config.yaml
n_layer: 20
d_model: 384
n_experts: 16
experts_per_token: 2
d_expert: 192
d_shared_expert: 0
activation: "gelu"
moe_layers: [1, 3, 5, 7, 9, 11, 13, 15, 17, 19]
router_score: "sigmoid"
normalize_top_k: true
routed_scale: 1.0
balance_loss: 0.000323
balance_bias: true
n_groups: 4
groups_per_token: 1
init_std_router: 0.0351
lr_router: 0.000325
n_head: 4
n_kv_head: 1
head_dim: 96
vocab_size: 6707
norm: "layernorm"
norm_place: "pre"
norm_eps: 1e-05
positions: "rope"
rope_base: 2790.0
rope_fraction: 1.0
qk_norm: false
attn_scale: 0.102
tie_embeddings: true
parallel_block: false
init: "uniform"
init_std_qkv: 0.0163
init_std_o: 0.0
init_std_up: 0.0163
init_std_down: 0.0
optimizer: "adamw"
lr: 0.00118
lr_mult_qkv: 0.4
beta1: 0.95
beta2: 0.98
lr_head: 0.00578
grad_clip: 1.0
warmup_steps: 503
schedule: "wsd"
decay_fraction: 1.0
decay_shape: "linear"
final_lr_fraction: 0.0
batch_tokens: 65536
seq_len: 1024
doc_mask: true
train_tokens: 455900000
steps: 6957
dataset: "wikipedia_en"
Below are experts of layer 3 (counted from 0) of a mixture-of-experts language model. Rows are named router (the router's row for the expert), up (a neuron's input weights, with its number), down (a neuron's output weights, with its number) and show model dimensions 320-383. Each number is 128 + 32 x the weight over its row's rms, rounded and kept within 0 to 255. Numbers have three digits each.
Before each expert's rows: "comes after" lists some tokens at least twice as common just before its tokens as in all text; "comes before" lists some tokens at least twice as common just after its tokens as in all text. This comes from a sample of Wikipedia text that the model never trained on. Tokens count by the router's weight.

# expert 14
comes after: " |", " T", " t", "T", "A", " N"
comes before: " |", "|", ";", "ical", "===", " player"
router:101159107155098114123074179173128125110116174085155146146134140181103106132097131183063079157100075134154118067140119180175126115135123073121123031181120187134121153082088107158168095141127147
up0:118132154108096166110082139140118154137184155155104129142100164140041129124085116154105140154081089110172142137169133144156123089105139142117151164146084120191126092103149128117132129147188075
down0:144134094126105129123110099090067066149103164143092142136182105166150086116144118139109170113153127123102186137124121073099164151132153136131068082029159139169209184110202134151119130155131108
up1:112135132120074110119163129153153077130121125106235084110187087215138102093112149211123198195090131124171080131140132178124125103110111149109126158117053095181114103200104114111093123130156143
down1:137178120121118117153134099145085129166119073123157199170168112125109100093122151127122143191127080117147106116218146182088129146095154142157112098138131104161142124103070088138056087108157111
up2:119152127150148128182120138138213098128159113124089116130148088227115141098166071137107064091118131129084140156115131149133095058111142192113109000135090181171139072107083181093131156137101064
down2:249161115115126108121143086117099150132145134089058155126129144195092140116135147150175060125148131076135187121134193063096108163106150110116103135048103126152139097146133094130143159135145117
up3:109170092204124103144104131143193081149141129134139212127072098083114165131152123142109153136111110171140093173143153237139129157118085140126097099184148132145115099125073166117118121112128112
down3:127109094105115116135109130119141112057159197153184189104189141192167136137109147180137106089156132139145144185151125143113126152124124128073182160092148141162179185113155093184088106118122120
up4:175143160129102107118100089091191128183113141099102169118206146120097127130143101098119109137137078116096123144097121092112072148082126110064138093122114143083127126104154151127131129142080120
down4:103131174158090086115191097121163129148088184125107134157114064119162133123129151154149161214108141125139162078135099154158092124098082127117130186130111075099147152175075171093111115079145143
up5:111071086118129126169103162178129120119103102087231079154168166132075147129134114181086158134115090120101138098120113127190107131107136127168161147138103199103082094066150159160150126160092145
down5:166087120118177107104084110140119114078113171112113159099111169161122106124130110075096102128099142156141125104151049187125143055139209112172156139089142162195161162118092081168117131168091062
up6:130177116119121119152049105137182087118054157108124146130132172127169148116206109125061117109172133110095149083104142127122108159108162124127130095121060156152136127094119164101164065122122097
down6:182148103115121117063149101117087077164134165157090064041113111192092174152158126097109087097139162119174135080179175153133130090111196140130183129135160187092140125129169050163086192136105114
up7:180137179108197163120140151128157133144178117084117148125206120066040126157117087148103191115086093125155103185131125152138155107095159128108084063152124170114103122136096106154100117160114119
down7:117125178120069114158151174084155127183108135150154111123167150099136130096130115132119195129106166050109146128117161056114169152182120103163108150127105157159183174158135107152123121125122110
up8:142151143121129090131141171108116129141144118142125076153092151131132122099144083162122121131150184195114144109162128135147138138105164099129125097182101149166126141135143128142135112135056116
down8:127139101138185086131089115072107135161157113148122103155135166167166133117079134193126077116097113103134109121106134173147076135054121061139103154202128120075150098107146114140198104096068071
up9:131186110129085124105111132173139159158146148132081104166118156108087119107144116140085071131146145116125107109084128104150152101125108116129182048182147152161134126045137168116115103101111092
down9:185116193116118157162139100134140127136102153137117117110084131106088185146103131104108099147098083147118129020142157118141132117178181152148151171111109101150141119115090109077121208123174156
up10:130154107128132108150154180180137119117135134051138123073142111132081141117140107162129144136110124124116171126146138149124163215152116096134111054123112163194107130106149097123127112172152091
down10:226076141125083151082114136170163080191128071182088167090119099134164113144092101190153140109136138139171157072150109155084152120140118132067079150168133162079118168134144194168159124156174135
up11:134046122120067149132092124145157153118161119112112149151098167169155134111145114091151116145137177152169089090142169142155120076079146108112101099163179123069081133133154143125172120120152100
down11:152074121097129167106101167129085223110166096121144156119178142185119134126109118095135081140144101132122133110142061094148110102141126096067128141106093106102149129141141155113140149114151110
up12:131102211064150111087110107146153140082153144134079167151095154079110145185159112144147156196110131090109122145108143172166106153084099144126137110112084150086128132132143164135178110187119098
down12:060149143150117148118160132150110154138101178110178127080128106134097124151106095108153124131115029150128132074115130192173200098164140132157167122150055122142104173093145169124159121133154154
up13:122082104104190199111123069157121091140097160154094135078140154132102110111147131162086160154125109084078075148119061177165142073141147105084097039108138128076098133121143143134148125194054105
down13:130107102137113149134156084189136112114126173105078145160138157151061139088158149101143092160120074126189167118146092118141112123141100143120169143161132129145143126067084160227110167159150158
up14:126120134142122067098108175121152079134150122110205165089177109181149109081110149172146173162131104131130101139119112084098154108120148142158071125146167078117115163198059124153211095111094170
down14:101141144127168136144126144141110129077112121141104114121125133095123125148101057135111092129195117100171106102144078161154134182006102142157106183118119080138132134142120147141162150092180174
up15:115142150084152142155131189132168134138117158133152147139129054105156128162116095113074177098182111145151108176131184130152100196146147132119106091144114153115146085131093134043101161102161104
down15:181126107125081183150155066180105081121090090162157135111074128151133165159089131194147112182145142062167100129166099192126114173130077143088181142142081150082137220112158123090089149134162125
up16:081113166129127136159109143153129120136103159184114179135129057120076182136144116166086087226120120114172124159123131153105132155152179171092140074155144105110095093122152215123184106165144126
down16:127108149107141147170122117141139176121134134129144166057153052171141158133162146085114100153120079073142187183153120118144156132132126118103141088149147118190135151178150142163097099140168074
up17:155114120140093079105141077092126118101110149160170131051163151203153110129161149120139053169151154155103101109159087111072121147162200147128133134145103119166110130168124132121137138140133116
down17:138154076125138098105123115154150156076169131097125128121026086106142113114119204107161083163118074170141102102154185156078100116078145162106136115113150148149174070125096071152078121157135165
up18:163070157118148103102022137146165140154131137112158119111148228154134129161123126148104202191099074158164144143174158080160119053143162115155152136142120124111154127118109167146167089123101139
down18:089198140194143034148128132168111106098139073116157176142097096113158162139130111118169094101129125130129113102105081202077152124172110086161146138114171094113092132106161110142112112110095139
up19:122120082066073078104108071154171172143130157170069138195175146110180111151095123139115113136096146100114130166114120193157160157161104103107126127175056116112055141108156140130134127073102139
down19:111062161123121136126133167104094128155085083145077164152129073126144178075156119133144176057170058131132148121101107138137122140088108155111150178126129116140118123156122113135091156110180053
up20:121094093141145120122102111158176186099119189147103130145125142170117091147128130082161167130131160176086111103162085131162087109116177117107092077143103161204130081185166145084113136114121118
down20:221133146131174130108081086089130160150125142181109082063152121145142073066083117121121137119149208106147110109132143130100123124120149104115135165096130147204097146112125124162035094211128150
up21:070195139102134098112151094198129167134139165090100129177104165134094129104156113075088211163090116114116130100142192173118069132154118076144136134135108163151073096110147131125087127120156123
down21:084117172132163167155149080111112129148167098136114157075100136146136102187124088086177124126104118129127162108099118167096126062124172149161142101150095120115186149126103090091076089068134133
up22:121144111091107102106132124113229092094106111130133126102190152096091126114112104089161143110111145133112118162101145160137172138127139092150169072204123221134133104094082136153148144115096136
down22:155099107115073098077163104135109097157106143121152112146126124113141177112139126102116127184130145132133133114081126110094139190153143133112154125113153110095117097182088078080096103143107135
up23:173122105123121228104171128128175175105182141146153093090113119058139145127112095153054108154122165137134135126134151129177075116084142154144113111153120139187113060119127136126083103145126083
down23:115082153090102237128128131108183131139129176109148132138181084152100114161131212127205150115150152144137158150143165113170144166191111094091150113132136137161172095074094076145087102121116095
up24:155139144097089068118172102150179068153147136120134112116134166125146083120158137125153134128184093166158054152146155102139192134108178141106144068132072107174147165139170110152118143116187129
down24:160148131153210161182160114121162187146137158125106130168099112125136092179148130056182180074141182115104092102124175058127132166155109098082138136082075119122131142169119139119130106131138074
up25:101124135123106149149138135141140150138073118155063167199104180121047148145128063129076092143181053110116181130140096140128106096151116108151177059142168196174152138114125125101119138137116086
down25:185116119115177120119101102205082215151102115134168094127135150108121172126137206075178191158134090102109130119109151123177073153140108105145129144137132084040116125150114156062123124077142186
up26:107092132102125107130142141114194063143156146087107132142130176114125115101057114148071110170139114118166168129189163114142135109128126105204170137150109093103148139129204106084152114161155114
down26:098138139114094086144127192111168144122129079094124110094109150113185135134137086110116129148123119133129173150100083083097166110166129109130093129083091143123110170174120166103081125174144181
up27:138091139140179087064107143114126130137103184172117095130216131120112158170129135230083064139137171095149129081127123125179156129134131110195107130184128121153137082185120109164117112153066101
down27:131128103067169151128115106130063117104124163117109084152120143072160135116173162185166197156134127107098166115143149166111090131130109109108196149127150089120170156130107115179106155113109108
up28:142145159104094120144051136178128096173049155117124173079046157099126122106113142155070100156083125115124087102158176171176114207115155146180119123164075128142083116111077154105138127118086116
down28:086115088132133116103111093174183128102133097086215133144148116098119122080141106155105093133062112085098097101164126126126114183103119099104159106117133064129137070088150123123137170120097160
up29:113148153127109067136132187151122150132157099152067140048082191144148111129135096183130136162088163145096168184142146181118113142123140122089081134137115161105097074118116114108100102116130145
down29:161213140078170170151112178138126133103150152188143107142138104177127087132098041109127098097102188166142163137049152139104149152155189142127178184134148104190081140136147106126121125105139129
up30:109133197115109108183145132082180124089135101102082104174147172147070087139066104096125172166060110149130145135136142145216182162143114107141176123108138230143114108116075172093117106127117135
down30:172139103157135110094143147141168161090177129183086114148183097168052149159148192086108081119144201095085096153092193134096122138184144077133109126152140151144126124088168106126062125157163151
up31:139035135107100084139120114139139144131117104160142134096143079076166144103167137172016169104076111138143127181166144130157141113140191117140118173165170157180071100173067113125102107086110157
down31:115160086119103066106143182113100159139073095138176105172087132172069164173155109106156161117124077145105132111064099140128131147147144105123111157150161127124062123112106085152107128083093175
up32:095112143090145115156084130156116161134086162165212132173147137132125091145172098153198116160198130104148148189139100102135028103070118208082142164091121134151122105086156123131188094124122080
down32:117174143136156085150219103158102216087144160173086164149108164098120099191121162119154150098129109164143085114098175167068048109165113075143132088124176110162123066153123164113130098125165144
up33:145111142123084122175101105175153116145126119101128146153111128122137137178160121154154107120158059140067108217097157139182127136123145170130110097138116150129106103112111119117135195167115083
down33:110047160134124136132167101141144162125144108165145103125167051111109136169142172112126137133141105118136110146092151063092132129136142113112092130125167193130135168116112144142057161145179138
up34:116121202097128050106102102127177125073135150165123085153146161119106160115111202136124143190081134129094197087102118122109122109114122114124125129159150194150130091109091134082154130109232116
down34:205128137148129094095136145070099095116197079076076165144140119156150138159100087147171130072112148152130172198141129117114120120060144132178119122119116122061110105081097187108161121128165120
up35:133035136103147122113133170141095154136107109135109093126115175138107197204108132111117136146058137112130129095160165112147063066151148143111138077160122161148103122172202132123136139139124140
down35:132144151126133097144132138138188169124170124069187151133127157158150077130101128111156080106131093118140098136125108096149136097142125166106095130117111047157117146172158094159120107121117115
up36:124107170128154136122149159139127089172152176130142112123099098140099087179109114112119124127156135160134142136149152139155140131060137156179136101161134122208132158090156163135107125140081095
down36:162136159118178128136132093155096101135145171152054177094110179059142100153126095128141150129139087170109073103112107144137093196131124105104136143130070184162131150129089156055203086139092170
up37:073093105159163105100166136149166145132146138115158139150128135130106115078180126145073136123160131156093155164090122091183114111089111122114091078167185104182102078128130146183098171155175137
down37:103114150156136104159125052151175097179160135150110127080154161088129079110157106132102152088106100086169102159130149153128169160151110183112130134161154156116118132130129114157074189125115163
up38:077158130146139110180134148222091111118148128091138125118221171149091154111141128161141114101134155128127138144182118170084141104116120125108102137205103107158129101144095146154134146153149118
down38:067126151141127171146122138149144116117124158144117108075131110085147174114138118126166117105112059123106158134135130175131149217169075175105183114108117131107115112138125131119184191138122079
up39:122062143084135065209124144214086093078145100165134089070107126111106136163145119142119099195036131084117121165083106238212139139089137117086152120143149169085099158131112152128149169151153106
down39:161152123184133160161095117168180148141086121144153099154125114085148047163181142025166083101141118119121099133139154126105154118160106100108180107155106101164178090074075123102163142102105101
up40:129143164106116125132101148123175132075098089058111207184125177094055141113151104165138167132073097125164096127128158110061137114130128125112118083157107182061141086110182140105150124136124134
down40:182157106121159126117143119151162123102079082183142099148065126101143084134088082118199149130130118074125162103177126100081135088149119161131102143099138111129156159117153122092191118141175102
up41:108121198168065104165105146133104157101120081133128113153156079139119080113115075159108160127147133111167140159120087194153051200085116126109145089127118139152037097101154142141165067096108162
down41:145100123113107113093110134096188072130091120142131138137105058106163151106113114133132081126120152110062172152154177120100196096123106182106162072127099138205188119133141081109099129123144153
up42:123197108120084096171062160163107192125108115137103120083141141097108143090154104132118125124218116163103107109154139082167156181153146129089081143133151181136147081139113128070168121124118138
down42:146108137115115132174077130138148137186075075100141139077136069104149092150149138152156123130120079115131098236154180137084121112106089171127160146142109085125122135146147144129169148076115107
up43:111098185152187078121079125141154139161095151125095212138151096068065173092100137136149111092116119092060128197135146142142119136114119182147161148189083150138069107116098122074167122157133047
down43:115137093082121103121116090120145153108116139117171149174117101100073152080102088134090124122111108149122186102147115086101133121152125122112110086131139138123120114118140086155154151171147103
up44:083101150103155150104142132137131145093124147121116164085055104059134154170123120124047103124150132111179101198094152169121091103133107085011118149094154113064122142061146127120107122137146135
down44:125092113143129169096145164213164086099080079118110125090094092144152164134119151154094161159066121131129160113133161167193094154084161118126185121129079135085083181112161127137171168158123086
up45:118147177134149140105118138141136139137140173129078118147148138107124094170091152194105147197121134099150153118134125045230115120103119095163168084062122140126129095135151150114170141106090137
down45:130124049104142120098150131105102068101125105082145138174079121108095108114165060052098127115177160130106112199156094109093116141061110164157107121102065126125163112080161129129103121068141167
up46:097166138153112142210129126143155134139157157165128092132127153101073092118120058163142181141135092177137095159142125171144075139169121124123165105118109156104102107113133181131158126169096136
down46:136073121137075165098174161133131132184107138052087146160080115232142127110130114092128164191156127114152150133117133074120148158198117103148197120117114134139155150120153093092081190184222091
up47:115153145116169147168111141214107136104139163055109129124100169088087182163153153122042157132119127064120103082117126116206147127133143069145130154187139191114113124151123108091086151146107144
down47:080097154115103127150093158106111133177061090123098111151159129121150151065111083112098163159112149122135130142086129154111126110195113134099160117157145075086113149155102120173144115105132129
up48:100115150156123066133135127196177127097159150113096133136153124116138121145112099106190158122102106140137157161162165152128187102153124093113099096132127149159091124102119108097117104138096143
down48:111089117133070125134095153109149132185090116135119157109121129133132154148079094072194167124094048205164118136133072171107196099153120145108104140086147152115086172153137175099118114063194096
up49:078036093155116138136129120149143095107188151094168138143120107073115090183172146086128158160126113188120121132153138107205029100120120129111161152169138104093130156133156139133113143098150147
down49:120078130154139144183145165135127170143191135023130132185148112119114177121096186094182135123148144140131201116134125148131175068134118108187126096124148116133176107089116164146108113107151086
up50:099139151129124127101109124132129118151123103135180138176067183078123177154136131146086119170120143135118143106079185102136106138125084104144124117184180204094106095081173125055155115112114082
down50:174109082147156167114132151125077157107144109135090131125131105166142141104153142070134134133124132114113108130088120117180161125147145164098141113096170090119207133216106116137116096117109126
up51:088093161130164135127092155124098131163099114102180114152083169186116085133199131126165158102112124149092119110147113144201150124122078134174134105120100133105095114202190145151156159126055079
down51:136158139133152116134133154151130153103109170101126149141130158125139180087148092119110120171119161159096073168175058071132112166148138144097117105120131115046128167129126165152100122068148084
up52:115085151103130058036100079125154077140123105165106118144101145122129139138147158085127078160079145081111126121127145151121096121130161134115117136148116164093121149086126140089177134124125106
down52:189086162140133082128170136137141106102125104109074103159130158153123159104095164125129123136107052147154125135164167091091140127130131097148090173104161117146142162122052101135146132186115164
up53:108085094118097146164185134130131186071086122136110097162065105129115147153145107124113111160111082133203140108097124175137094127084173168148146075147150120132078111093181155115131108151122142
down53:110145135062123139158129195192081150166057109150166131126088058108165099136108167144146115145194180112078139162137087156158145161103090048130143149150121072208116138137121136117060164151138153
up54:107138171112091149168143148182200103152186187102139156075132119105088122138184109099144146224136145103038088157150146112114121137125079113046070102167119152149133051080134151118122146113095085
down54:142155164142127137104116157079092120165139198116089164094134111126183149121140120157129119172082143136083125102131079057179130107093144158159137124156107145100179168052181130100125129118189077
up55:100137125119080139143102113126149156110077232160161154196143155095078106088140057133094151191141135116099118109130146099150154144151161129156118058119135213143159109096123144069122130132066149
down55:142093120148107110129125139122147145098145157174159098150118113172157133116193157153126144159071167128112137156154134148137098124187109174130200148156165114093158138101146077085142129123141127
up56:124162153136157144146052123093149085100110118085181160053241154153126110104109140161165102199161117137152111136160164130169098131134098150158128160150117085145129150116126139067122123148104136
down56:152078153127106113141138099142204105104128149101094164067163135127089105094098127129141123165127160127105113091136104104109183098095093126170103114144134080153160132204147128087190107148117173
up57:102151173084052161174089123177193107146156185094157144135117139088190130163137126183124104151104130101160105150148080106195050154076093142135113108139148171152094133165093161113131130149125181
down57:144144135063138178148152136124161123120057206093103100125105126112115100155088184130133149146107197102145163108090115098198161147123161163153204148137104088120226074134142143147092201106115126
up58:077117128081125111153110171184152154162147172150124104144157154097107153093092123120131127180166095144144102091163208113186100185120128117093150124130088156074112073084149113120112142132133103
down58:147089117111181156133112155138062101148138129145088088103108169147154164131141120119117167067125126146189107136160137124158202144093100125104155157124135105084115118117131144202145089102110128
up59:116179162146092102130162130149178172122056157090138133149136126125132116153143083184140123119075095110110092147149119120101100145152163123139126070147084166161147145072095105121138157172128147
down59:135092074139168129065086169163094118137072078172114131108095150128142133033153119136082133105133107111118142130136125165170134191131060165169134109116136134081147114136142164190198134132168118
up60:082133158176171139099204096141192146143172136158146087171124184152100089170070184122062111104113131132107130150119091139219148111104118107178151098166136169183112104126157152151131152148066075
down60:172128106143107130108107132188169127132197064114144132094117139120119161093119169125163174138160109155108125186105137117124097102111148131139065100088130194101188127067129065088089135061121105
up61:130168148151147105111170112139112119163139122061117123122111140145110132133134150117128164140126091123212140085109109106114170127086155120168157105122166221119068128150134124061140172098145150
down61:088153121157153123139170111129138142065136109115144164142071162101169123100099139060171078123040181119115172141114118113110160075091098151201113149163117092134166106166100099099106110168177116
up62:093115186115156102120151145165134101113175130116125073063142224169138141142109127113082111142098137127149146134092175140198157101171116108143113085162215132118122108127144160125139175173095112
down62:108159160130076142149102080142208142158126128114140171164147084149113111163128087103167130111155120124158104077120137125070126171148107105111106160117087094112132087125075113118092093036077165
up63:153092130131187232135124116110120117149169117101089061116151129094107095145159200115102196134065120145170092143123163163150130162068166168081120153212094133114134083132160174120092109127120100
down63:109095131115131122082060130221111187134135164150131154102070138057188087151106044133127110118110123100040147099121122069077169129109103152100180103113145117152123103072098125029156164123166099
up64:151124131130137183117161140124133164124187122122090134169199137138112116152113159173121133098114103170222099155125116158210101119099150099120157075199115101161113060150141126160106151159171139
down64:177087122138087139142131139123113120121148167149166192129103140176092177122121157099162168113148137145155127090111115139089093059209070117133114139116146095123148129173134104098132175112106110
up65:078168144107096102139134150220068089118177181096117146144150189100112166102180141165133154113134108041149127151145201144087100129177132105131119111228174170139120173128116113091187148131037098
down65:113130111132118158117155112078130149134128115146177083091106138086157171140077182073133112085160134117131169138131187169134127174101172124185142189162139148110080079134148180121158152153115096
up66:118167149132135115132146156173136129142104129086183159096107154086109159106112124135129111138109115162082114171111155117140082100119136138139116117170184143146116106110111142125151151118154108
down66:147168105141159089052123150165148113115138128154147119166111122174206122193149115154161010117141120124129089113118116150147083128124113096018178100107098134135106104169114086104168165124092152
up67:124139139158111139117043129173255120151208148173180096094161127119084154101112092111122131208084155115126119137207190160081112103160117129118129141187109123157100125110167133122132127144125108
down67:055097113119117103107095101064132104180097123167111141139134108159149124160117115133152086098111149164071120102107065133162148113172119118125104150140116058147126144189110108169119157112179133
up68:116141096136115145203113097123202079059092184101120114151125085157148117123143150128148136141143114097154132115126123138074173081072147166140144134144159115108109109255113158129146155161161105
down68:115144074128066026149117147155085151153164109177110080066111095122184136116122115134099092057139088075125083100157082157131116139112082119157096131133137125154164106158097094141114140120085141
up69:085165221080114137162173132181058161095150095094093075107094100098110159117128115210074188132110102103162195115105110141155142119149168151159152091089172183124056119091116139089104146127130118
down69:134169165161120097039126124099104129184155078095134113154132115149118132158190205109130134159130083149104048132123142107122181121113116170157105129140131099163184154104059135109106105109178168
up70:109119101088194186155160109144153093062168145164095108134128134141097130139139101158084104154131045182136148133106150161160119135110142119098121104111129141164106115161163110051099154160106150
down70:187129144101169090225104119106153116162159067119098073094135100143143167147147151184109122089135099127129083093081111143121115122137134117099111131129140116120078167116136105147135137110053108
up71:132064154087077085108167147160121095106156089143126103152110113153146140080091141199059095211103127106133146122118133158203125074148125118116096092179135105164080140124134118164147149160116105
down71:093180107142071115128122116072127132147130089091145170139198090171079079121138089089147132112149117106156136116104137165102123092077100126181101114098075128173131129124143176141072115101141134
up72:106133230144149127111100129126125135140168093148151092125130103118133167160113131119083152170130165124119128089089167172134080129153157115122116096195161232181097117102081150110114131131103102
down72:142107120109138157132082122170081110109127099146173166084107096104185130116112142072172078119150150162167113048081142080125112085207029138167126100147075104170118154095150115171150128160073119
up73:131099191096105079083063085165177124121129133090152173177149118084100158144115166120104098140154110125159149128133191150069051107097130142144112111157140187070113141221083127118174105168162158
down73:090125122081135102087134120152147190111146134143113158109160125171161094064104170052081106096143145207166137097134141105112170118129177110122150192135140206083099138118121116115176091127120124
up74:123158115094135112123140140174108147122132068065129068164127138146139086130096169159101095145084155094160082116111099125157119096159122171132164139149101168111092149097141130125144132105103129
down74:124121048103115137088097171095094111129100092119144080126114092066131162134087148086099169118169170155137160107170137080123155183151098143160107191167195063110159109211146100146113141118139146
up75:142124189123150189139140151152111156164124196130129103129128118148141109094156113150080183156119093076088145151131104126097118155149128133126112108090123142158077127087149132143144083135116143
down75:069181175106170151166119155077099087125121187143113092159117114190152090108099101089173126149134183128159152161170103146104121134122145214090121136122124087180151132164133153090122108080129169
up76:117131155085122199183147176130130132153161136133076090104114140113077105128115138203091156183109101120122174124151118105179147178122138098162125158163137170126107141130131149117152133141142087
down76:138102113115159104182175085158131125170186125079150090102145163100094093131081110129174128212133044163062031162083144120103066162175130137154105175183141135118145142152143127179176086103191107
up77:142131210109155154125079152173133122155174153089139098147185152141151114168080176141105131160062184131140124127150134107151069069094120097070059103183087147132174126141108194114115115120114112
down77:135120141133119059151139107104133119173083161088148162091137110055129102111201142144094126125118090054085133188156182150128171143062137208145079134143084100139157121140114151098127110155113123
up78:124087140125062118101162137095124108111087150067106152123073184108107128146140180143157114116111102147132109120140114112168106089099155172118064054178131142120107129102150168123157119210112111
down78:160074076140094117137165108167140114111094166104127139138131172150130168127185106059174125098115058114097097154127119151140125141219128103152156128113124095114110122114140098145209115099104111
up79:127098168178144170119173146176107163136122112064198140136106157148146128201154141181151087136137141124120087158185165107119067114072106127139164081156175143178130142088129141139108142109105110
down79:125076133099125155103140099102155133108109110140111098125149108155189133147142093111119134096160140132109105137113095118074127051105141169147182141125075110097113108152044165149101138113117154
up80:114073118112146129121116104129156086083162145176134066151129130099180112142200118092141131124145136097102088117114089198176114168114150113059088113186132115040106129112149130115117116167093128
down80:166166113102147094124114124147147126084131123163121115173099089085153053106134188187158067096123080190171094169104118156121098109092148146105092192096116130100151122169112105128141089203111137
up81:121105160096183203120185130097153132100153164123152122115107122169069164182082169156128062103117118125158158136116136192152121139152159094145090114128202131125132133108091144119119144127121116
down81:120128143108174120183159122094169180145147090141145125139163100148134134111128135091134118096100157072160214114137085069176153142235080151139080135157163118123123124109097139152084084067122108
up82:137104104108108161153097167179131135105170171094188154098133173116076127087118103124056135142093138107135138112169125117103155125099141131090163133131101167167133095109180171137109167130169150
down82:188170127136143139065094077152135109064154107148097142160084096123125150129073101113111159138129119137086099118164159177119174123125182179098098151166143110095146179076090127147138118160096160
up83:118105065117050087073149117193184114157105120213173130120086221178079128091133146098100129109079116098096121073191164143180087122087205084138135156159122137128119125153116113135160128102114105
down83:136106121148161045138141149131172139086147121140153085101149138131152121075164170170171142081139144113119044115130137171177157105163112080093130160179146088142146122157104070147141084156071147
up84:140130123118115153160117146152132185111134150127097185158170098170147098145137113107104122096065145172111139142150143156145118118135130172112148038120109197163072117094127188092117170121168139
down84:197133087151090119200126095196106112119124115133083126137154119130157133160148148194148171125128145134070116115103085079085160115132135152161128144113144145113129149110157123105137113109051122
up85:124119109153093080052180154190123151154131154107146142137102146071128101096117081177109159149137114183124083123167163142114097137119125129126131089137121138157128087086147157156132117127161080
down85:179181097146126149140192106149220122186170149133109129157118084129145177146075091127179160152131157121184130139113139115119064126154193109052148142134155106146084136110085120141119145110160139
up86:140161135143126160135142160189144169144127122114135095126095136106091162141154109148115158129129112128100135105116175180143062186068091132169144067128137246088077082138136177064158133125114101
down86:153165100110145123104183145228163069114163187162068096122110182141129140117148109048122120122122119032144119073153117130114146150093069061084134116110116162067167181204180119086115166137179089
up87:159094164138104182118091146114155124148151116113114112138131161111113144155112119190095107157127127146147120118206150170178120112122161080161152152155131111171145118079140141155118113115096113
down87:082101160110136190128121133147103135133082115143155167150052110142083136147128151155174116088104105134078145157115112196126139108156090041113160121146079077133103137083081075137059154134106094
up88:083092155118109110144094142105168122125155198140127163104153151078124134086153144171128142127117076092169129091159145143153081142127127127149126106156103166105078110158108128130164166140072087
down88:104084138167133118173148113195133147184141122100155154126133198103161086056094109109091090093158121170185090149162129149167145154167158128123102084160175106063129111108120151188167159062110161
up89:110149114093087154123153153079140123143095115146214199152103149157146132139160148202142156123102118083174122154140128161128131154100097129157134178126137115128097106134208126142187131152130124
down89:117152130136057104118230181104111116191171107135129117137151178096182100042138187164116133044175127142145108136133140122098168167154119154093146173151096148115137148131135123185102111115134131
up90:109116181145144143153157112129144124161120122111119120117093126118125137149126126119134132139152126135117122137140193095121139159108207132137094140082144069127152125184133121119151129171098055
down90:187113064148130068117130125104154091156127107173124102025129119162166127156100115116153134109110137158102116073139223083112155129095149165115125196076122173181092110137159119100122122111115068
up91:114157130095117174081159083169207101116164153135162159116121135151154130136094113115171123083153108133158116140144180106114156163064155103125139122136126110123097071207145138177160091156175127
down91:083124115138136130114053150126168139104137150110176129153100110144126182134136172082129124123161116112083177081085153146065132103139129093081130142123137153137116140171174101114123123140139112
up92:132178176158095143127124144142120158142131108082120100061097133096140156137070143070103077153147148125114118147124133124160099152121167150094119035072149188089103130177079160151130167162172126
down92:140077172191130128100089075132076140160167206092140169129197182118147126098119137166151154158125180082127131106095118122129132144149126183098099130079111133088134148125115147113147069155120116
up93:143153154075097180111151154193131172125106139131129176137124140141088128099185075157111150141169152047121102121182193088049098116145125123107140155074148122180139103100122133120130075143110075
down93:122115090128093099104107091119171125109143098189168099185175129154151114075112118083154137158150108074060082085099094115126160105140153114136147195166110165121206101097159090103100083111096168
up94:147137172088110107079136157180127107172129177119068133130115131166055121114087084161113117158147146064116081159188183131159138181137142076092151101177102128109129148166113133115147134136141110
down94:153130161071144097112159159096167121169114177121122124067106087118143156102161178083157106100142121160131148079116146086120132120173194143138099129101126169124162138112199164140130096163125121
up95:094165124087096124138085066153151117107138141197149101168112115130146087137169114137179102134098097122133068174134151187152042096093123141146121077161157138115103150113136164103152107135131037
down95:150157098168144120087153178143137104150128077120156091130162160142173136176190133093110085114138101162132149095152130103111143146100154100160160159129112150099158109085094125167138116109140131
up96:113132166114146160111147124154121108120138155125180123151169109116111122100107130215158192154100105200187140144133155110125097059125156105112217128137133105158135112058147161120128088149141138
down96:127040097188128164091123090081088184189167142179169117089145096092129126130118095147133151088167152115206130160123118178140117070180215124142175118154179083071141091127160141134210077158101060
up97:107165186183107066164112151165130110166097114173119128183141071166153096093149071146066092143122089119081113110142195114110074155149147126173122072190170167143157099132199150050172097124086099
down97:172105106130182066167104100105124120101143149088093094100105140115172148132119134085111121091068122110122077084094102139197154055066095156071173133136138126114083122137101095112121195035114150
up98:141134114124123123120110134171093134148120174066127087096091179251095114147161125126110120161106057169149125116195129119119155064136132120077166073157160112183095167130108143145188161116121063
down98:159114145134140122159110135144085084133074093135160147121167088140158084123144062153131152160113155155039143131126113097088099163148164127132139128132186102092103126112176104126112093152169181